python train.py --n_layer=14 --experts_per_token=2 --activation="squared_relu" --router_score="softmax" --normalize_top_k=true --routed_scale=1.41 --balance_loss=0.00309 --init_std_router=0.0239 --norm="rmsnorm" --norm_eps=1e-06 --tie_embeddings=false --optimizer="adam_atan2" --beta1=0.95 --grad_clip=2.0
Below are experts of layer 9 (counted from 0) of a mixture-of-experts language model. Rows are named router (the router's row for the expert), down (a neuron's output weights, with its number) and show model dimensions 0-159. Each number is 500 + 50 x the weight over its row's rms, rounded and kept within 0 to 999. Numbers have three digits each.
Before each expert's rows: a language model's description of what the expert responds to. This comes from a sample of Wikipedia text that the model never trained on.

# expert 21
It responds to: Word-initial fragments. Short lowercase opening fragments of common words, often compounds' second parts: l, st, sc, br in setbacks, blockbuster, recreation, gifts.
router:515370434489618456440599427464464497572540578515509514587555444451477490452554448455490531519415505523505620500530497515518506404482517455551510522541451425530529512510441407434536499494426511513493440448437464513483488476435519516526491447497515492548507457526476505481480517456505589550545415533482468439465505458515461601439457471483495482512480484555493517442564533439497556508381544550534375441568549499516482523471554522592447523609418542565458441372482507530536439567588512
down0:486543387491490532598465517527400532459474457542482574550529500538494504455591561528523415447520426568504574455493529485537442511519508496400452587457413499466506558585543494418496593411449424551608498538465407508534506568505464506497498564486516458516522467556532575475464543436555528556503531507432427497483478518556399485450449452479579431538471522453431491579475544448508505498560497579481433580422522476496494463462567508420510528512513488572489619589516410463491425516459510

# expert 10
It responds to: Modals, months, species colons. Modal and conditional words, months in dates, and colons after Species in taxonomy lists, such as may, if, could, September.
router:587437480466486464491552402505437521535508488592488432500557520522560554454527567509427425523486469470596491447539520588454423487496531468462521494519420613541442507442470453525472555582568420411557582419565453487515449525539626445558478520514513443472558423518531512472409484535506482382467518484520434515441512601504490517405459507476526519508551515529497467525499558617458529461448532476482559511405497471514540439518473443416472479532537456461545587526498402460547533411469503
down0:507498489467529496437527568505532564497511461432517600579419439469509507477480568462528480480496528555533502402502441527413534584420537535516487458544464404460502527517551439575484461427544530436485540484621507572512524524486594496448487542544500563492441516533538401548506533567502438529392426489517418439434553515521424519500541420515502455519575538525595512517561443484424531445568445504499464434408590534535509431457467418548530487454504411461486532531450537582450475524587596

# expert 7
It responds to: Copulas and field labels. Forms of be and have in prose, plus labels and section titles in infoboxes and tables, such as was, Date, Order, Preceded.
router:530460550600503636462509476570502614512554495462578521442495580549528509587518421517613454570464509557542503585525500425552452426500453532407503453475466549497456579569511526549520585450576538562473482469529482464581533541451454475479555549438508551531544484491481491545489557606511471521391457502514392500534593620457437496567575573494503530517440422464524521556468480472515479513462517482546505516534525388547516513526535502443575518443517531464537551412469525448476450526510519
down2:483447394537551491547454536464562446440524518420542461541534487515508449489435506534505450533494472427452504501512448600556492498421495530500495457557447444436465508522520476558450425554428565505533455555538570522456473525364533486498572482546540589510475595492540436491473429446438531375545609551492540519485513616588495438461510498558457475482531462604437416565561515509544397512461597507517446565484471488422461496508451567480484474551532552543575526584546446490489413505499498

# expert 20
It responds to: Role and field nouns. Nouns for occupations, roles and fields, often in lists or credits, e.g. vocals, production, politician, education, words in -ation, -ism.
router:395500537564568520464378531467494484455492574460549529493537504596530463472523565507519479457557488579574600541457487466432465521559498500514516516453522515501539476455543475593551493501513573606487394529455526489500512500467541484534491475571442537508527566517570551513515446456601587507444483406415484486542513479505509531567485556460480542550407389475389441546504579501614488534505545477555524532508564509580587569551570494447508452496522528538622549560463542439436440525533544
down2:462578480464476512476551544486468482527518518451561468506501495446550476542413459436402499558552534468549459448478490516480534506386475538523414576633525506506519520526403452482536439444502553417494474556504527535572436429455493522623433506320543573467394480482515510502458488506461476544450448530549509527490532512527420500514494487507508502514470461501516536449560490610593565483414543429540496473591425549524511473548386484510559526406619498524561529560558501484463527509532523

# expert 23
It responds to: Prepositions after verbs. Prepositions following a verb or noun, such as of, with, from, during, against, e.g. "spent the season with", "served from".
router:571498516537497533561486581535593464527421513521454488586432477426535484468489467519500575521545505351533505521423544518420497604394416588448487489456556590507466449538495586534618528476473502531483493521416539477541416562605524486590536546464408536449563524459495534526481523549559479502471531471474481537568474642486494473459449471511536499465487375549450497521512538511545408497472473507452561447456541408421441550512547476476482502510572505515496478552561495548529442535464467
down1:472442466523461604593553525385519553469468473471389531329536534537562478526481509543480540499517486445577531475492530457582482542604594487516487449453439429524491430460441498503492478490594485453529449535508513585528533566530535437441432553585575480448465456504497529498494529548490397493566527586543500585543500582432521536422497462460516480511473518423533515496555459512563504504425457515525524441522469448625562509524463414369536439504443446518494512479489469460484489507545545

# expert 26
It responds to: Determiners and possessives. Articles and possessive determiners before a noun, e.g. the, a, his, their, its, and possessive 's after names.
router:473446527521550469545538505571516521412470454444448569470548490411442456471483546502492475534483418524411530501550440474587474497476558483392447510515605458418567501511523527447510495508469445364467553490388425422525507568498407624522437497492530523566544529446473461523454451554415387552531418526421488509482575390445489362503548432500492537467538568532562477494425461511581514496551454492561494503529537476461522507482416498517481455420468457485516459457534470514515525502497456
down1:442499471426503449490422519518542551444593432566465489561557444487445532592544443500592476512340508507494525640474561524516543555545459581490464529545452524499477512492541520490434478359420439546466510485455499512504503499455538523479567430481532515507487407380412560554465522579523591568438446569479511542563543487523485510533545558516386378554493530559472499497519465542507452466504493504516536432469544467528541456515564494487518518517505433460493428414482582445506486544565488

# expert 19
It responds to: Plural nouns and they. Plural endings and plural nouns for groups, plus they and people, such as r-ivers, members, teams, factors.
router:396471518496542532478561521565506464523610463485563547455442550440405493570531496444538576399539527563494530540445558503504521462468517463424566498541478461511541508554494446510449484489507492541461434491567451471487595466563581518651435504465498540552425481466508331516546428518529506505478512519436446448406490451522447449576419547495518532425545542525469430500557541467482563516512472544454464506583500527410448458453492502597455459498578553554532523439533543409452489462570509
down0:502525577538437440561422530418506481476394501449477544571529445492590541437470501563505486471454418477514493575492420504511529520479531493442429434473484482512508571532461526506466578461473419431452481505373393512401485520513542544490559447457556469542519403447499459556478498485459510457587453511495616524398513536545552500491548443526525471486605602636542537537565489531550509489478491471585506499524495522449451529457472567518572556516452497529468482487593426587409498544546530

# expert 4
It responds to: Adjectives and adjective suffixes. Descriptive adjectives and their endings, often after of or in, such as social, Italian, organ-ic, cardiovasc-ular, compet-itive.
router:541435603445413421511408494481518440427494490446528522478537428526476467480498498511443485520617465511569553486609475396539520440553487555528395516456562561431591512473497457478522520479484540475526405551473521500562463506424488528400466447469507581435499500515464577499466495428558546420439419440435555543458462431400564493487587536460517477480453413480455432478463501527585525461536550460569441530516486528567544479556525470469614486488493452544528472582571484490432525485544456
down0:499546523413499436468493439477491433476582554553597471495563454463434548561538587527477550539452509472485524498586493493454613497411436440541575597460512462473477478487435416566444524522679463514500597470495526458568582517488485450447512478498467525550524503487446517549463460421529509424488453487491577546489523490471442607447530523576409398477530547484539506538515544487536579535499451462452505434507524490464503437539371571529507407478527497515554494488440556511560428451489477